{"d_shared_expert": 0, "normalize_top_k": false, "routed_scale": 8.0, "lr_router": 0.00127, "vocab_size": 4096, "lr": 0.00122, "seq_len": 2048, "dataset": "wikipedia_en"}
Below are experts of layer 6 (counted from 0) of a mixture-of-experts language model. Rows are named router (the router's row for the expert), up (a neuron's input weights, with its number), down (a neuron's output weights, with its number) and show model dimensions 0-127. Each number is 128 + 32 x the weight over its row's rms, rounded and kept within 0 to 255. Numbers have three digits each.
After each expert's rows: "comes after" lists some tokens at least twice as common just before its tokens as in all text. This comes from a sample of Wikipedia text that the model never trained on. Tokens count by the router's weight.

# expert 98
router:137122108131148154134135153085128162189163161147139195122124143146190131144118097163114157129132070120057159093080163145086086084100127131093113115137119067131058161127138150135178101082127148176100159134180173145084110130185136097142132076149157126112078092132168133164120146133115092071136113104182185136112090141144214061175147074076168101117138135159158128144152146156109138132130
up0:121072123049090205118158166181147129077087161153097085179138119111110084099136114170128135116108090113174174139151131180077168102179111174153103142134165134101175166098142138175037197154130095118063082170112131114085152113189181098180147139134088128154141106105134158136158104131123125123143156099130116140172170105154111134117139152143104128121143145101105136181129139127190150107140
down0:147103124171076097088149096145143118124137110165063109134128153143072136141116110098144140125135106112140093113131146149103135089145094190131124161100128138171107129115148114114157174107148156120107112183115189163094071179051159142109125141079148185128101089169138124106211113195166106140121152144213112123082065121139102076114156159140152040104175147166115121127115107110166167147178
comes after: " |", " /", "ov", "á", "′", "ia"

# expert 34
router:068155130153148181093109062125169071106108149092109139121070146200134207169121152111143129119109138159073145091109128142163137103140159158046153118149146122101152111141111082058095124164131084126095103104133121099160153119125080135146177149165109198055165122115122176098136138144163102139154188154139134091132120159146110113093132147166153188106140139097082135117136177192131116096087
up1:126164142175160129095125119142115128113131177107153113096096071123169114107103130175139083088114105092165092124150146105088149172186130155131137199114100086090098169107148217176123084101162134140087091161140107105141083108132190140131154100124132079095133154189091139081099170071131084149114134102161144114124146190063092150122167105163137124066178122165135148109158163067103127160123
down1:108107174142158065168104148128139115133133090131167106150156145144104169103172141132132083095088104110150134122094188114144150084130075120166149151172136088152147160123076141149106153133114159173128176109098158122100130187126121087117099128117171106182056071106168121084179126087151162217109155136117153164145114116090084147095119105129130164045099082152121044167121082140115127115084
comes after: " ", "-", " Family", " zone", " Order", ":"

# expert 53
router:112102092108155115110100086124107128135129100087160113162146106085151076132062104093106133137161150149179080148134113094088098147174166106149167143123160111149121065084171132161155119167099136150127106124077141121068191110173076144148104093119125108146142168145060092151108089143140086122111107085047202163101184110115093160100116079158174093131148129146175150146080132090157122122193
up0:155180152170095156167096152140133107135198138174173146134122101149080122086146084203138117149083164125154099080164103073135165149066160115121099123155135121116150115174144092160123199153139107079129152106123060160117151116119132136128169186145116170135159164098146119129128209097151126095098131137183103147180145106136133145159120133149112135073108193081087099192098071098162135119147
down0:117155114087122093095110132100160203124083138197142110130145123098102175102108148142108089165163121072153144178153094145149157099092122148088130107214140109104164118144140097111148073144098173094122150115077118195107124133242115158111106145148144089117127150081131163099101146081076124121177067152147092178077150131122147131146155138063111126155117159119097151119112085135134175131085
comes after: " the", " a", " in", " f", " Ear", " n"

# expert 28
router:153086187080118106114064174111100145181086138152126179097089156167129172094066184061074136126100098136097134099111117163112120117095129082155148183136116115115127126150137134178125148098111132137124141186096158056123108115112117138087165104138116129071126106144150173180177122089163117092091077121152138101064071131099135162186146102155153089112118113111149161145176084159174091101106
up0:078109179166147148089169125142177153083115126144183156096111112157148160138140097123177126161118122138181157152103124056142137151102160125030165130114128073128112076146114148107076140083087120134097136143103186098127139093171113113157151164084118134116098130132099109108115102128112116162160089115142086153167107142184184175161180104080113132174136105079145154121115180140169104034166
down0:121151146098172078163114201090145209112116158151178109146113109170129129156126167118154185162077084150114125151094104185163123155112077089108131113127096121151153092065113094139106130145142168201166159103163134147104153109168138090171092096148162112096158092111089149176099154115111114132151128132127067160119140105207103168145178096172197126104138112095111179130152117145141088169144
comes after: " |", "-", " ", "\"", "ial", "|"

# expert 112
router:121154107110186108087117133120131126139146149192118099118173140085158090176056098096113133145165127148163084126125105123096100186104118128146208151148155128124123137152129134128158136184129163152146148093105127070163165102127075183130099052103150100159204136125131066125123098118122095150065137072074162194095109154197140134116123097140174063152127139169165163129114098093135142116143
up0:129138151128132111192108079132089155097138100138113102093141141152142170173057093114184121127190146142153184075116222163106129107099112134122167137158122172114097134079159084100109098115090118123075083162091131051208111149137055089143122136134133149112134141132084223136138158109098106146145104121107099141142092094111121183118124182126124118141125113170122118141115100175153131088174
down0:149161165098106170142182126129114093128139036088107116145152069168158151141099146148150108174123095113127093190085065123095074120094106137155069157063147106105128108085092124085120140107092122143119173139199155187104125096112121163149143148134094113128088178129112107097099111103119087166111129102090138072053156176129146077121136115118094124135165167077161174084157100165130135103118
comes after: " the", " The", " a", "The", " an", " his"

# expert 70
router:146092121163119154081135112065122164062156157122073135120161133079126074123070066123085148117150102112162123133177130095106177112163158125180120138148147142148077119161154088146160129185181137154148156155067089139177179106141091112111068059087152100162174132083109125105185182176142090106094145078073125150120150118141136117103102126134116118088172106160161120139118155157172107100146
up0:179129093092159157132129176168152134080159081127086099126115142108141138135114092097099063155164080134140122103110095117119141129168185099101152133131089133087166098137038173117117171129064116114158129177115041138095154127117128089141109165132114168126121149148106091146161106122128076112150148063110103121169096085199139066115151076096177170120092097158152102086128164165080105100149
down0:149139102195176073121116153112144152135154141121128160163127138160068125172074174134083095161177163089161140109132023155154069079190069125120121103131157161087122141140173148163147142123100143115119144134170143145162084136143118113170131104094105150096111154156162109125147130089163103163194156098119142118114063172157075050119141109112141167145133105166084056128116094134129114109123
comes after: " A", " an", " An", " a", "A", " The"

# expert 97
router:156064139122131076102079151071130101174133166133155177129081152185183169118086142077073149093079109115089155085116112162114100110116129099120157158149121098072090104134152146154134188109108105175104154176102144077102110106121089138127120117104163092122139144109170176160140170085126117131098099082160197121103096128102163179179150133179096099090132123128136144186168081148148156077092
up0:178110153136147150109094149115153124111101119123105092117160125108107117161155129129155118202117174160123147121164119106177169116087083092188124129104147126150101072098142157117150161146122080153174078118131165083148167071091164111138167139099097096154047128106163090139141159110140196091120217144148084192141110088112098168089121145152138165143174097157147064135120081165165077127167
down0:125208131131172173094071113093157094140132070127160104125175120159136153065148106133120076164145155144119152122140123087135115074160187165069115124134129145173075131191148116101110172090115131105131109101143111109119117135091171142145137112138201124153117165105098117084145145097110092118081094109072150164154156145094154085154131125119141251085120128117125181140180148139131100177086
comes after: " |", " ", ")", " 1", " Democratic", " 0"

# expert 75
router:169044165114130134172093192114095118175154163112136163123132195189166199061107156136116154099129079121079159095100153144089087147111121138152148143135062094150079156101111169165123156083123139190109156153149172136101109126168115141127114108156139078131111166123160171186110091084107108096131106092174162114098105166120156157185149133115140091083146083170164116127156146134134120090121
up0:143089132124139167125112138147174114153146092160128106093155096112117172182101101078115135119155156172099152173117084127126102099111148129098143066142147105084182091125168161097120063141069121164156112184172105104149175095099135182202152134140209137144062130140120100127114130163069171092094195102108129159109093140120119169148141175136159147150113090182130112085140078172155085152102
down0:186142177109146120154090131138153068112119085119045074132142140144072126099067123083137104150142130111168123120082159144141132176154129125061137125117159097080106120106091102089065144101133191133215128206120114131095116104137127146103150059113104084127171128102146175128161175088105166110126136142081139167105134126159118114128142140140091209166116087120144126168088121097189137148128
comes after: " |", ")", "N", "R", "–0", "i"

# expert 91
router:133098074117177119152179116089134114133119118071114135157150134096098109104094063074081108149134135107123190128165143145118137069215139095135039101147119112145066137153109071159147124067160086152124146148092134177110184160160113116154086127087210113130120106092099116090133107128124099093166120120085130063154145121102112088145143161090160103166153137133165118113100139130157088113192
up0:106165082174082129081138129110196165162168089146113096156149107131109126097143109080157124096077167138141186112062079157127111136126125121164116054135140114099135146131134213124126123188185157137135163081135131095187126121075117127140105111196128162141072150142168130150149153147118108108131149193089155097104171099124143114133192196181173135109109128118088129143120111123094136131056
down0:141114080182141111111092096132099087090179133164185156106124167161166125118163132170112208106134109146184079116123205132130091075178145146075162169157088143141093186082154184156157151174110192108117125141147158094154094157132133113086086147140174072097127106151109105107154124119107143060142148091123092169088076072152134125152130119107137130098098136131155076129146139170124132105093
comes after: " N", " U", " C", " E", " O", " Ar"

# expert 125
router:166100096110170102135090138131126121197135096142161137105087164170174102179090068143109135162092156078102126076169143166064076096158089132123167154084120092133068120163152086161163103120073141176097135174108137108153136158115164114095102121132029129110117139184180165179114094128177098105135134110150171159108065137144122086137112066104140138126095143145156118147099122132148127160093
up0:112118071208125174107097110158218108126119171089051122154084056141159138126102113184162154133140087139114070124075119107107167171086122124107112127181162173193144158140153128116154135211126124100084124178122103157078120179123157163189095115165135129126136107103131138182140168147146154132120178147139137137082147131112135138114152136167097129098178159151137146150135144110156162183134
down0:115133065149071175148122047076147087185109070130094142132080148108174135085193117154130185150101141141118194154116135109117130118069159095169117143127120195191161139181119120159115144175135131134135109084114103150113171153132100117101076093136158136110101094164112078165156168132143202127115107093114161137154139203109122139133147103149097139126165149114151150143186114114099086094172
comes after: " 197", " 196", "|", " 194", " 195", " 18"

# expert 37
router:055124103105100100173118099129144154127116157099133179124099163191079176107169118107168100129097144086092148179143104155156154107168092098137124104099132137171166135133153140115154131185122113126105089169171096059145155097078131179105183134171094162155125141151114074100134160124137127138116149155171182074099083124176085138119157147139102193087080149073086117169158187157133093107165
up0:104165119091145176115089080138152103117174069090158131131115095127125129158112152091181164067101153113054161131121119143109098087093165098123109107100084129070099107155115108151169122171105107137130120165116117098106145130164154150149169166131065134106124124084145133165158099150182072180176158142145119181135094058085127182088095141179155139131148205091106178099151105114153085176143
down0:107106135128157069118154156079126143107096126138170125108090183177128106088136146175089093126073101057135078162155129132143112165142067167109084070125151116141124144133132111124078128151107084129119132176146073156180147173130137169072066120097107118126137088130156107156120099089082178207135131176079210137130106113087109091135080149123121122104118160130143112180130129166187165098105
comes after: "\n", "\n ", " Party", " Pos", "\n   ", " Rank"

# expert 62
router:076130109115104145140164193113123164078144105163142109106119123101206129121148140106135114088109126124189126122153183106104118099131088182138062090146139109156147104113105114160109119110149120116172189079138044139116097168200159104122199103137168089175085145111075102061137136082100113111111137159160115139125082171156101101128160185103138084117109190146136124122087106102162089164101
up0:140179142113091157098130112156185172094104109070113117113152184097174151114058091136117096145080132127108105094127166121148142138153127123104149129058134139123162130180156130111176099066130155147147140124157081134158121207133091167115121142108135109176127142104137146162123129156127103115110153190174215118109196122199137184106103133191101065118114093095092150108152129118074185124113
down0:156102112074113199149122068126174156153120154119099152134210131134096131117162088069165101094145113117124112142105182102129112126185098185064156138123182084149161126086135171158137126111113088137111124179106120117075145136083168151121151200137120124138150154162146058120054127129098142151123158145133117069121134120049154097191160136160130135124188096176101174161148119133150122130140
comes after: " St", " st", " G", " g", " fl", "oll"

# expert 56
router:127120102110138149144120173123135152084181121169137169168146150141144141101182125073096129146107117120143171164124096121098117052117134114136152086137103129109095151089085165153142111076141119191150186149191132145128109185185104110175138156133184125162087082104170111162108173097091091150143084147183130067135092179088154108198143173082141116103138107130091188106142142156159118077079
up0:178123126117060114134138142122121124110078112051089124199160090139176085140114092138166118123187112117173118157208098107189096143135134112149136107145127097175137130136087085150116126148144085134156074159114152128121133103147167135066083116132110070151150104157060149152202148124105111101180151170092121143180106163127134179086119171103100190118133145115150136163150098162170113080164
down0:164139155146110143175137104085165139152148085190126179132067093117052190120120119141125104040123140084148071103124181131141100056170139064114169087172146150141117152132142141134186183133115126147129145060198140123163153141077103140146084171182158132133082123160115133119182140131126090128157128155108120133139126130111126148079134147104186109123167110140138108116163168086167171152104
comes after: " K", " G", " L", " H", " Z", "K"

# expert 92
router:140148112119148098113153146140176155186166103133145099133158146134128132078185160137133196175160103135159150144100138153147163134145135095152168153139102110124146157141089183113147128105046146153150159099103176093101132126065214117143123163174084139138138138125163164076159110092155154131122177119116148159211136135162152069118120106152065167095069146134120125154166090172072160175074
up1:149132083160097105083142112151089077066103095088159119174132141117208074104094097056091077121141088210107168110126128126171136171140121127199155146126105119088100095088148125156078160083145127073117144182160175057179179124097148106118109144177097118147133141122125083150127132082122099090105165133139123146139120101125118123090119145120066191126152133080166120152099131152117131112142
down1:189202108170116092150115123090195127141105141120128067101110138135109138186138136162170091128137139181072120095178105179083128095137176135139122141120142114089162097114145158158098164104137110114165095161147068079104155147105124108122130173117160151201160162103152136135122138073189102052098085110132138154165125135099073200162109089124103113189135137093108143157159120137157077130162
comes after: " and", " he", " was", "|---|---|---|---", "Personal", ","

# expert 72
router:156155109123107116073130116106176137132183138173118089124110115142157180100169143085117164139140177131125090074077118126113146160182199103105109169167179110115119120173071131112132145160161051120145185105072159125111124106129173097161184153099146099080164082129138099098151147119153101165168168162130158108224130102135175116121111095182176180086130120167089109156128110142129137118147
up0:096150098133124137141143164187110164137106166114107085146136118068063115067106110083147146104135114098160119141130195100177165177155157142142124148166137157104090122052154126176104072120100129075141125102158153064123119165120100108133077140116126133101141136141135206105132101116156171090143182085164169055056145175099175185126143088172131117117120123102084121112118162144097111101086
down0:155181124117141120115156116208190085086113122158109148154145109098115125169147107134096130162197196129192121120121112072096083105106180119128074072104074066101086113122116096098141134137154100139084191077137124104120148192113141140167173148133125102133087135138127030072101174135162182116118159150123132086094153117136155173167140149169129139143142102163121109129132116171126106095129
comes after: " the", " a", " of", ":", " and", " new"

# expert 23
router:148127103128164187091103171146108087073096133133170173164133168130174110096167142151108090148048119085145195075169131128091100133103077104163165108118132094112109098156087124156071150169173157174089160174130119198111103098097123119141102137135165095093113155111165102163113133083140073127173079108155129125111104208088107141159106107075124120134094121159136099125101107147201123114115
up1:134134196145109140115089112088136045157098145057158182132135133115088132140120138150110110135185087116116120117157154114110133116169164122144132136083092104120179144131190140099153142178118054129079154120148141109144161046174161119158105164133115100087097073097152125167146117184075135137084162102167098159106096150217143107096106094130125160191130160148125077181142135129174113111141
down1:086118111140127102138097150158122140112059168184149127181120100135158151062105095113085116115108106137145167129110149149132142146128135087120161122113098141097142129081177133116155090105188140178150159126145110189137127101163188192147135156129128132108132119156160084154149177073088059151076123128141133106108134096155157072146142122027173138087063070142112140129065059130168150154133
comes after: " C", " A", " G", " S", " N", "R"

# expert 8
router:088114112102127121149109077130138134139076116123104111148093116175091187139161092125155095119072137089083154168157105088089166084161137116091113092087205134144185130170107103081179147129090156133102075178171088122149162126133110149114165103138099184084175113118128083094168185142135156149156150166132145074148155096172074126062153150103149162168170171088111123144108117164151099086132
up0:122147130124150150071080150144109162115114142144128184061087090092167146136161184091122149044128120123116135089116147112117118198194156156170146096156098138173093082124136175098163148172126154096099096119117072088114160141130163127169111107104107101032099096159112122179170192144097091108157107133134157111122083087163102141165114131109114136111142174145104193139164175141148125171127
down0:195157116114163108134140098144117068153120127163183172092178149118131145129120148082181145119165124160129125141101129138140127132102131083147140098140076177132115157152114096152112098099102162120146103160161091121169092100181137099064150133118161163141147122181101119126144109112082135102076101086124146116213183063106138140184160090123181096171131126120147160027171122158183160165175
comes after: "\n", "-", " Year", " Gen", " Date", "|"

# expert 44
router:107102068106122181134122188091087152129131183173180194161114156169155166099173182156084152167104067134119146112166149130106080150150083104150106132165139071120110067091118144116085146175171120155090124133147117137098162133085054105169083134153167102120073154157136151163122122143098130125149120163127129149113093164109181150155153137145121055112074088160085106133165105175142142113154
up0:179163108114186172111140081182095080093114205140148163155095086118105109108090086155109172106157136110111178100142124146092114122168165138179110127107138133147122097202162063143155151135092080108129074166074144106090138074082159157079093145111126156108137146074165129128094118167119135102130167125122158159101133136087145071075154104106168150133139148133092152150126102078139118108213
down0:118100180142083159111130116164119137125124045147120145138121174133109100140106157065147182157072129123083171166177136157139172109172106130118082108198079078186107117124140132132129081105142121118090107086088215163090108106097140196119125182160103115114174088083150067128131087176138093092120138094126122066128146117125147093118087126144097114080077139146134063132112150122118119116152
comes after: " |", ";", " G", " W", " 0", " P"

# expert 58
router:069107093160145143153113182101086113089099154106147132191109159133100097117170073112122172084120114158108145131109139110116153072164100096139112135185110174138115177169076101174117142081154086173106141140158110168127120160151103158176122160122171131127090170078160123181123164104086087156095093164165096108146105110079093095196185170079073159119167159129080132128093151174120122126106
up1:115141031108135135140072123120129147145181111178140188105175161075096168118099123087088086152168123140100153117082141153135109145124154155100158174157093145114117148124144151089197136126151158077085175071158111126109169137098108110128155114149114093105159141136169100114080119184113191188099094135110116076157128130136093138115159167115104161170063095113191203096122084137137116113150
down1:180106085139147150121119108093132195090157174113104129166169155099138105191099117102123114127125085190125115075139184081139172160105167148141134124113117119174147148135146189138112135092144138107032114106113143096063121149150132035141142072106163187146141173116162161111174107107127164086084134115165133153145166152148105099167175128148092136115121088102121099154078128173159144134190
comes after: " L", " K", " H", " D", " Y", " Z"

# expert 65
router:137166114148113081122123106146113165125190118064093111124187101184129122085150174089140164178162096162199139154105137154154135149141128151159105166171139127141134170138128159112151167123092115076115105114095200146107183159101208136177108181170127144136165132125136092107147106102069180102107127146104181134148163137093102147133090133163072129159140112101183105133200130135051142158139
up1:134121077142197155072080093138142154149135124120181140171108121145134146094134100143112152159133132151160164087113169179112107080130148060123118105127045116189170156179096145093118100190104078127100110152149125101123062142108099182123112159131173082143138107207190102144074114157104151133133119136095130177150160160202128155176121114123155145115117151171154120146080130114109086174112
down1:180105186156140097121124170173126131129149118129164156146148129121122117129189131075130130140122135081112125092086127096171168094094082195111121137159082144194099149135171092078177126157125155110090070182094130168091136151184154076184132112182159075153113116087136121088155128109110071062137126185118200173126118091114123181116136121075146134174116135083126118145122176110107141119097
comes after: " to", " not", " would", " and", " can", " they"

# expert 100
router:155168173164142157091107123140182126137105099094144176125096121173128080101173156153103116131111128127114130083141119141079144191128117115115168127148164099152177147115099140147164159233143115199073149121118141139084092136088154103139075140130126112128162141172194058151169139118177115163181085115161172100073122160094150163128129083137076155130111085120106070139139096185167126097124
up0:111121134183044131139152153176158097145118176149077061045100155149160134127126132130092148097145069199174096148123121121194119134157097141132140155082126124093132088061116166116113161128120148155122153067023175148163108121104109190115101161123131088143096157091143119102129095124071153145107167137135113127104104129169158158116143125181108104097136108090166130144127069119107108111148
down0:174110111157148078108099099121152072101131142152141108160120137187129129131103154152127089134151092159128149142078072085121148180112181166090133111127136168053131105141104107130151104139147148125195169085105155127074109134075181138069069182104196102108140164143126078128134125141132168131122091129105083188219056166110172109125095103146096112140115148125105096087144127164170146149130
comes after: "\n", "===", " \"", "==", "-", "–"

# expert 39
router:165134128098114107138076112152126136198093128125063135164096127182152136171101100120134185131094125082099166062133125103099083077109104095155119174059073153128105131188130113162191112153106123152106176167105125114085140153102159085087084128137139153135143125203166178178151111149169099072173140136125145147116076142091138139135119067125100191070129124156154154142140080131155127111130
up0:110132114108164121069191157133148144171158113141099174129116102070142103142145136074129093126124151141181133155152166118131122175135110124145101122098125147047100108132160098183175096178096088168101124111107099108077089126087091136185147121123164109140119122123149147136126144152140167167110127126213124139161084061113114160183044114141066105126120139122150184185179068101138086085113
down0:142143122094120137095115149194133123144139212092153063172129194164110178138094154109099137133091133103097160080140107106120099078095170111097157126092095145137124103118116108141109125065155116113138115132107163032123144073203176109110149211126124095118107158133147173147117089158150090161165156161112095062078151149106159119096108127063108105092154129131115170136171087125108116137105
comes after: " in", " In", "In", "–19", " January", " December"

# expert 55
router:138137084169107162101129140132104126200071189148152182159096111147151163169161109135097135143081158088077093109156131145094121114121109109108082179145162137136108087159120094177148099205124109153083169119208101142107121139099095100157073093176108134122067089169133159161068155162125115099104162125140150146166082154129173169120156094160150139125163096120085116100156099200109117136096
up0:123063109085122147079191072114175145107170131146141177136154124096175168151141129115081100135114135136120093089161095095171128099119122081086103108115122103021098105064163130132114144127077130098065110085069138124092157114176128067140143068118082133098091205097109131109106141129070110095116149116098099146125085152169170133103118094097200121133142115121114092140146140106145132137143
down0:154111133175145098148119106158118148155145161104155087132117125108121085134083153102150111197113158175124137063156128185118184131120125164124130155108164154089134094128186109194098129146090133110100172052186115095144156130118143136151139110176103068116084192117118137054128172144102170175116118120119156185150146081123094154149112106193126123196114100115083109205136072119142133101153
comes after: "′", ":", "°", " +", "0", " −"

# expert 95
router:119130154125150153175089159140092146165089149124118193118116165188159196127057156108092177119103102075140130121107123161105091098144118154141136172148106099137085128100137180139116139116112103154092186196134186099079152156063124111103145117143141064150128179162143171184088143073122119106146111094138126117088081157112167163130131132175102094099140078122130119155179056168161151104095
up0:150150173119103080174145143173154170139104113186054099146095143097106136127134134176095100135127083081196142186142133143124137131170129111067051139143159154143121153117134131109121083130144087121111180108197179115138120139116120127085140112066103193137091134162105150156092110158169096077187165102137119170148202167163119154112131130086098079150165145149099121119099133072115165165109
down0:134105115120121138096086121131088087197156131147121138132113145189098136130132128099195126143128085155162127110106054098095071146148137114080085193131114074120122139129161141168093124169084130108131102172138133076130119134177089178115171173091187154194181199102128135148142117100138110139105120154097134143157148098105095071089142144152085173084121193155139106166084108150165084131071
comes after: " |", " ", " 1", "–2", "–1", " 2"

# expert 90
router:125075167123111114165068170099107108154143177123177162108092140182159164080102166099073169111111113087131138090154109153107110103098134133105175163175064126145077126130115147155115171069137118184104173145092163144096124085146139153112137128149153103127159151118184169169116136123113081123131092128182186128080072192097158130161123131159120132115122110122112154131189062129195135060108
up0:107083178103151138090132084113119083093166112191088149105136102126142164152111129107138088065094163087094121093120179136133104117104082123139101076179184187157109150180150096109180118133106096142126100128132189181095102149119137095066155094150067129150176110126055152132139106148137161167152138119132178107057178184138075135078147108113113148137150159093105154168127150082130132118157
down0:100110092069142131171096170102085138144129156136111109107146126129091113151107147132173100133139146150097175125148165095123111140163113194140120191204178166096168089126133120137128096131128107161146135088086182082110140133136093103117117118230104174153101107083134175173147113137140080114156147160097159072109135137129122194179207121143161165071094089138125125126129151177176100187121
comes after: " |", ";", "o", " de", "io", "a"

# expert 114
router:076157164201131116150155109125173186137160123107109152111101102084090088114116131113132116177184095137166082108142106160196199162131152124092102144187128174176145145080165156156179145203123113138147113149083133137127160121161166164145089112105126073134172099102127106101190182169126164143097117143095120178120135116122114163095149153164075097116158119135122160098148188103140195109131
up0:138139145130165098110160171118148109142137097130073130136112168092065102163236069109162131108152156126108152160063088160112130058092123122128117119140122156078141185167099156117174162145129171184101092176108181121158117183104153178154138188126139169116081137130094114144132099088112135121125138138147136101140190158071099114104176115059127080098121131117112082164160116137112174152118
down0:129132096129113174105164208152167150129164086125118130115080160116126076103091118131086121138109115111093101096068128100161098053153131100078102128118128104093141155149130159095072113117150097198055172086101165089147129118137136158153119164127122109121084097153141123061208113215129185177128106163148157108116122129169112137086135184132101106075155125167142113084131132087110147166118
comes after: " de", " w", " a", " se", " f", "-"

# expert 29
router:138150176139117106144168150147083147130091086093194119144089120133148120113125078115106138141116115119111155151105099034099158075146150098128065096160082175152111164162096120128074179078178133158154149101143160150074067172184089152145145160143128164181109126103070126138109108140098104158196139112175056113165141100094081124158156137103098138130168154144097141139073121161149111094154
up0:100124117060166147133080154156102072102132196165112121122112095112136142129193100187085101180162069080151197088077077139132108130105131096162209108097149051068091162094127095133106132108125153143075088118179113097185152117117138125135122160173115133169155055131155116165116150114158121181142104153174104142153144123138122159151124112101122136178143100088142143116148118131127166101129
down0:179121094175106175048161080156083156111082130134176121126116098100084136122115144142090089124112132135142157112140112185106088156134054119135158090122176098164172152112150154099122083106086104123142135151136131124144109105130100051113129052140113116157140132116147108121153143026159076145153146098157114140108142080141097173137092116184184112103142155087166116157156197069151095129108
comes after: " J", " H", "J", " Har", " Mc", " Lu"

# expert 9
router:135095144132126183097117175108104150120166153136148188192124135133140110088197112084075118109123108174096156141153152173081125133140115156191142104167085140125106148140120166165114167139164106158112170165184155165106144134152054117142115089174181105129115094116154168167110167108179060141152090107141158100106114163133135092164139175086134168140125154169099109172120087206196115145106
up5:167143119195116164115127103093111164145076130145166154173122127184187157129136167133139184181087147129090121127139111133074146138167163116084144113135079167148129162158188076128114086142088127146184147093144142123089094117090109110048134077142166164228110145089108113117124154122083161110110111096103117112120088146039142149146113111168173099123100096138158106169138128081095123165119
down5:196128043129115131094094146088184106094075153150137143183147136096105184125118141131105151127173155150088109161118120113150187114164129152082112156151156081180135130108138161168126106115134088167111123176134130123099139081134093117061105120183207173157091148089126116094162159122199143109157126144100125177089086177164135131145180111087128085093125106128103086090163167135095135083154
comes after: " 0", " G", " T", " M", " 1", " |"

# expert 87
router:139130137112162181126198149180132187109125125174173119136138165138119161130137184184096139132077080147137146131146102192124083092075136105076121108180206093130149077166144065136165159128091140160146136104120114099126080117112074158127124119175140192155108192110112166091106123175088096139086154127110124190141135104184134091085152066124132085148120123131152158124124107171144119087129
up5:162100105110091128039089137113134154106130115077097139123139115143152118129163051078125129178158090125164125080144129082170108100104140116101122123137067199081144147152120116094144132152149147122088099173122132122089093099095130128087120181151094155057108143118159124079109112088160104106099144117103121137112185100147124086117175164137125115078063081147154200192112126107082144143051
down5:126133139116137132130156135176075147136137115205154102153094121099166121168149164117073132170107117121134152117192102135097189100137145091101178204087149089103129134179153156120129119134155076133110122153126169078140129106190189072129146101140100095131143153165143140150124124161152182110159128164212121138155125188125122103133152064101124181087171124143075118185197169114148137165099
comes after: " |", "|", " Major", " Go", " Total", " Turn"

# expert 88
router:174127183153099122086139095089133136168110110094070139122126047134070099115192110136100188106180131133144067161134125161171140192117131102128130194157112140178168116110123142145141170160131142115110122159119110152111169141129147116149090080087149089098186125150126081137138162123148124084127172122145105092100193153164167174108159120172073191131127148122121137159131109212157128082175
up0:166082151192140115136176102144148152146144125146139129156111060173156194161153182171149098127128119129146162105098138109096158149122134107091116149133114106168157164147091160153099124073155080184100105148073124091161074140089168172129106134157125093192129136184143095152133100154141168139087120101168101071073167179144122079085159178168142072141110182127135122126142085163061150119129
down0:116123130099086138109135127142103121092096103084097154143158150134063069163107069128160126102090160117095117101111094131075068133130080080156125153099070170146107173125100169126110162127101097157197084152147159090116128076119109169074101150151108146136162109073143115130172112138115123109099050102179059097134149114169146125165106108069076118111163059087116110098145152121157178121085
comes after: "-", " \"", " the", "i-", " (", "A"

# expert 10
router:146061093100103130189119164099144159134142151126151162138075175155096149101148164141101177125100110142134143174188100161096079134121160125134125140139110072179107126184112082164065163137165170165135105141136131168076113145164158106127164112140111140110127126149159131122064150069169122095200078134128139094087097146096188119176163124074132126059137103141098179125175093091171101098113
up5:110083127143117115162086060137124136166135192173095160156105072074076179114167062163120131152132177120086118186095064085130103116116157103161157212136130133120150150077116167131072204131149115088087133149142094113136115119085132111115091128081155078117069138110097160128128110125080119113172158120103105065118151122149127110106162131116098152108140090168140086072113099142117115147172
down5:117095109171096099111113120130139093140160141099121079162099113154130135152163138098154121139163113102103169068145193107189122100172100134166204099155124127067111155136124087122122051160113087132097129134107123107121122107125173127092099120196143100078114130199113134073100141147154112175087129106175174157102128138100154129097153131177144077171112187097039081144111105105119128122203
comes after: " P", "P", "ap", "p", "S", " Te"

# expert 104
router:133099113150171193193111167151072135090099151133167163199117156085094115159107090136143177157141103159106151148132071158115111111131117149130077133171111157137062167149132119125098145104140097179095128174161164159101136176181130127166136167128139165169128093096140132189098180116103140137150125123103145112166095125038091115198174151083088139135151135096114148096110097125185175088120
up0:166130141131154134075124103173175114138143157119134064098097128098195099162119193163106094164179109185166119157185126184133143162116132107096162134088162130138131124096114132123130043127190108166118174165071156080140168121148171193105126102133119116183163125201125106140131174157119132098093151151080087076130161112154158114091133142118114103122144126099115123070177126183129179123138
down0:127170143131181133139138163050105114168082117095208110129094146132152128168107140113118158140121132153138104123162121121151080126150132139158097177145111130130119097165157208123118157128146161126183155189149148155135096098082160091074080061155196177137116141113159212101121072082099158112149085088115111134151159072079093127137139135132141128162156138148108150116170117141172103210119
comes after: " V", " S", " R", " v", " Z", "v"